Experts of a small language model.
Size: 10 layers, width 192, vocabulary 32768, 39.6M parameters.
Training: a variant of Muon for the experts, 2904 steps.
Below are experts of layer 7 (counted from 0) of a mixture-of-experts language model. Rows are named router (the router's row for the expert) and show model dimensions 0-63. Each number is 128 + 24 x the weight over its row's rms, rounded and kept within 0 to 255. Numbers have three digits each.
After each expert's rows: "gets" lists some tokens that make up at least twice as much of what it gets as of all text. This comes from a sample of Wikipedia text that the model never trained on. Tokens count by the router's weight.

# expert 28
router:115140097114091134192130137144123128144145104100073148121147124120119135123137074074135118082122139087139145092119089088117155081128127120124145153104152153145167150065108134112111072107144097
gets: " a", "1", "3", "2", "4", "0"

# expert 14
router:095114136127096127185119116118122192157158121110117139109112122103115134083112129114122115088145187114121143103173127130109165111119145108115150132083124128126133122104134116109131146110140108
gets: " ", "z", "k", "g", "j", "l"

# expert 30
router:096143130123111115137133119145175168115165131109112115130120121087158141105106101123083120095120155108148106078149101103077128100141140098085114116113126169161194154105109141098113113071150099
gets: " in", " to", " of", " on", " for", " at"

# expert 1
router:111128148120101170144117150106128169122150102059113094146136110140135141115119094071125118093136135112134137094155108109107119097100150115136147099119120168139153121115146088106107101107119072
gets: " (", "-", "–", " \"", "'", "/"

# expert 32
router:116138115151126169155180166143135165166159114089105146136132128126124168111103123125101102100126163105153136084127095096114136127101160095094123143120094137146175144142115131139158103121167097
gets: " ", " (", "–", " $", " −", " +"

# expert 25
router:118103119110123167164107119108120193125118151070111128084087124112109140105140109078127101103151157111127141100160118125125116072114110110092092084127159134124132137089131132147131104123146101
gets: "th", ",", "st", " first", " second", "nd"

# expert 6
router:076115132106119158148128118142101144179119129113083115101122131062142162095139130113105114079135171131126114093145119101138165074145105163113120110140143176125127159121103145105142107133130119
gets: " May", " July", " March", " September", " October", " June"

# expert 34
router:129104147127112140159152159110145192168157128145099086115115117113136114117104106095126148058112168110173137070154098088136152093108140121123112107155131155161146154117092114134101108085138077
gets: ".", "\n", ").", "\".", ".\"", ")"

# expert 39
router:119108133094106148157122134125120134109163134097115125107135110104108148130107112115126129117108122071144153108149123103097137117073149139077120102134126144140146155111151115103113125110135102
gets: "0", ":", "N", "°", " m", "/"

# expert 37
router:095125107113103115173162096128133148155124133123091161122155109118106147107102134110091096128130105098160181138144110093110156092108130157097098113092154171163155107103092097106109083083145111
gets: "1", "2", "3", "0", "4", "5"

# expert 12
router:134117125116114119158111169099146181157135106115106117093125124117131161151087104133121125101150138110120112115143112130138135102149159149121115111113155167139123156143113117095092090111145058
gets: "9", "1", " ", "0", "2", "8"

# expert 47
router:113104104122083109168125122119142165127123146070113105115079146106149126114141130087102154078125151094155119112143100129105160100126159142105119174128131163132149149137116099118147072115126103
gets: "1", "born", "2", "P", "F", "M"

# expert 43
router:097083162142052128154138157084139127109130130112107174134126114122144145118105096123134114114106148116138146064100148095124110133115104122100114116151123146155154135110097107144118092118158080
gets: ":", " Born", " •", " Total", " by", " Country"

# expert 41
router:100118105123119121154101115112102164118142136104099136120094127115128150105150102129126132081118179088153162099122092065086143072129164098122090139116145164138154133132113053124146104097115102
gets: " K", " T", " D", " M", " P", " B"

# expert 31
router:123141148129116149123129107107161102151137119134077134134087130119165158154125091145093119098140150107142134143142108091113162104108152132106079134119110184147150123105103096134140113110132120
gets: "'", " de", " d", " l", " c", " t"

# expert 40
router:113096123135132120172132119132127131106101108072155114142124131085138137116153110121141104102149162112146152113140091136122113085112150143096137146115163172128154140123087095090092095113176097
gets: " was", " is", " were", " are", " be", " has"

# expert 38
router:115140130133106138117136124119156188106139116113100112138124123087138115104110101117091104070102155115126141083157102108087125083130136115084117129120123173156186135122132155116117127058158097
gets: " of", " in", " by", " with", " for", " on"

# expert 46
router:118128119149102140127128109116144152162158108115083119127149126099117156085137121121142107107155120108169129125146105112141169076119123157132090125135160179151160141099088108146102090144141066
gets: "1", "2", "4", "3", "5", "6"

# expert 5
router:063114129144125146173142148132145133134127165112102108106123142104149143121107080105115098120133145075156142099164094118119142100107120147089128111092118126132138133117123131123127133103143109
gets: ")", "°", " New", "″", "4", "3"

# expert 8
router:104112092131114128172118121105125124150150137079081111118135121111097156151110069082133089111171141119151122102154107108112131089118133100118122147127136123150161166133116150114125138128175102
gets: ",", "),", ";", "\",", " that", " where"

# expert 45
router:113096149118092123132111145124136132152138088105097169110141110109106154151095104100139114084180159132134108088138108094109102085088156114097105154107166125166146124106085082115158119091133062
gets: " and", "-", ",", " or", " &", ";"

# expert 13
router:091110109144110154145119149122130141102119139077070148120112148095131127118153112093130139089118129089144139097132099105118128082113119122111100142090177148198137109082119132136120091106120079
gets: "0", "1", "2", "3", "5", ")"

# expert 4
router:118124132101107130136139136120146183142171128105102138138104112081141144119115121069134104102164154117142123092127095100122123109117136121090097107118174151143158155127097096102112111078160097
gets: ",", " and", " to", " him", " them", " but"

# expert 9
router:144120139144128140139126122130147116124173103134104140133128124100172149106120117107130113083164138100158128124160120115101114081130112115104118106101127187182170165053115108103123077126161133
gets: "|", " |", "-", "=", " \"", " In"

# expert 19
router:121098164106125137188168124120130153148163120115105104106112109148135138080126136116121135046118142090144139097150110090102162092110152113127140100140172152141160164123108119163120115095157091
gets: ".", "\n", "==", "===", ").", " =="

# expert 16
router:137115125121109128155111110118150133139189109107094131094143099080113162111115101124102140096134145101167128069158128097115125093158160149106117127130123155139138153135098099123127094099142093
gets: "9", "1", "0", "8", "2", "7"

# expert 23
router:119096150141106125177126124105105132153169144083084112120155107113126136119143092121131137069126130120183135121164121127129131081139136108117144139110098175138174141103101106117120085108173086
gets: " the", " a", " The", " his", " an", "s"

# expert 10
router:138102127158092191172088130113131157115140159104109131147115128114129141134137121116101134087142127119176122074154108065106166079116134140110149139117174152122146116123103116164113086095145122
gets: " |", "\n", "%", " —", ")", " Party"

# expert 3
router:101133142095111137107122135140120171163131108112092106148160095108106174126126097114116125072185134092147118117158104074124129081122165113120143114106146131098132110097128101102145117091165060
gets: "-", "\n", " -", "–", "'", "="

# expert 27
router:133146113129105184151141144107115165156130126153097127118097116147115108128118089101114154099124171113186103093154148076132178089107105120107095141130122159147146147084119117111152142089143069
gets: ".", "'", " .", " States", " US", ":"

# expert 2
router:114123139106113125197113138111117152130147112086115108150135119145118176119108077134073144096139102103120104130123089119100152105114120117075131121108153171147123165111079136142120113079132119
gets: "\n", "==", " ==", "===", " ===", "===="

# expert 33
router:096112161113115135155109130085134156150149102079079111147129105122127146084098104132139132091166148105130121078158111127095158055110143154080125142115148146157131156103099096091149087093119102
gets: "0", "2", " ", "–", "+", " U"

# expert 42
router:092099101141113134150155109119140160138148099103054129101140100134131142138126113097121117062139131125163129120173143108124159085108119138110108149131157173116113145113102111129140127119136084
gets: "1", "9", "2", "8", "3", "4"

# expert 15
router:105107108087105126173174121145126138132188152113088091131119139121158115104110122129137136100164192090188164128139111109105147080085170092123136120120123147128173114098092141140134078111125098
gets: " |", ";", ")", "|", "|---|---|---|---|", "|---|---|---|---|---|---|"

# expert 7
router:154101159138101143163111112147104143143141113101134133134103107111107159087145119109109118078144146101143132117149071130088126112118155103086145107144143155172145144101071131126155111143173107
gets: " as", " a", " the", " first", " an", " National"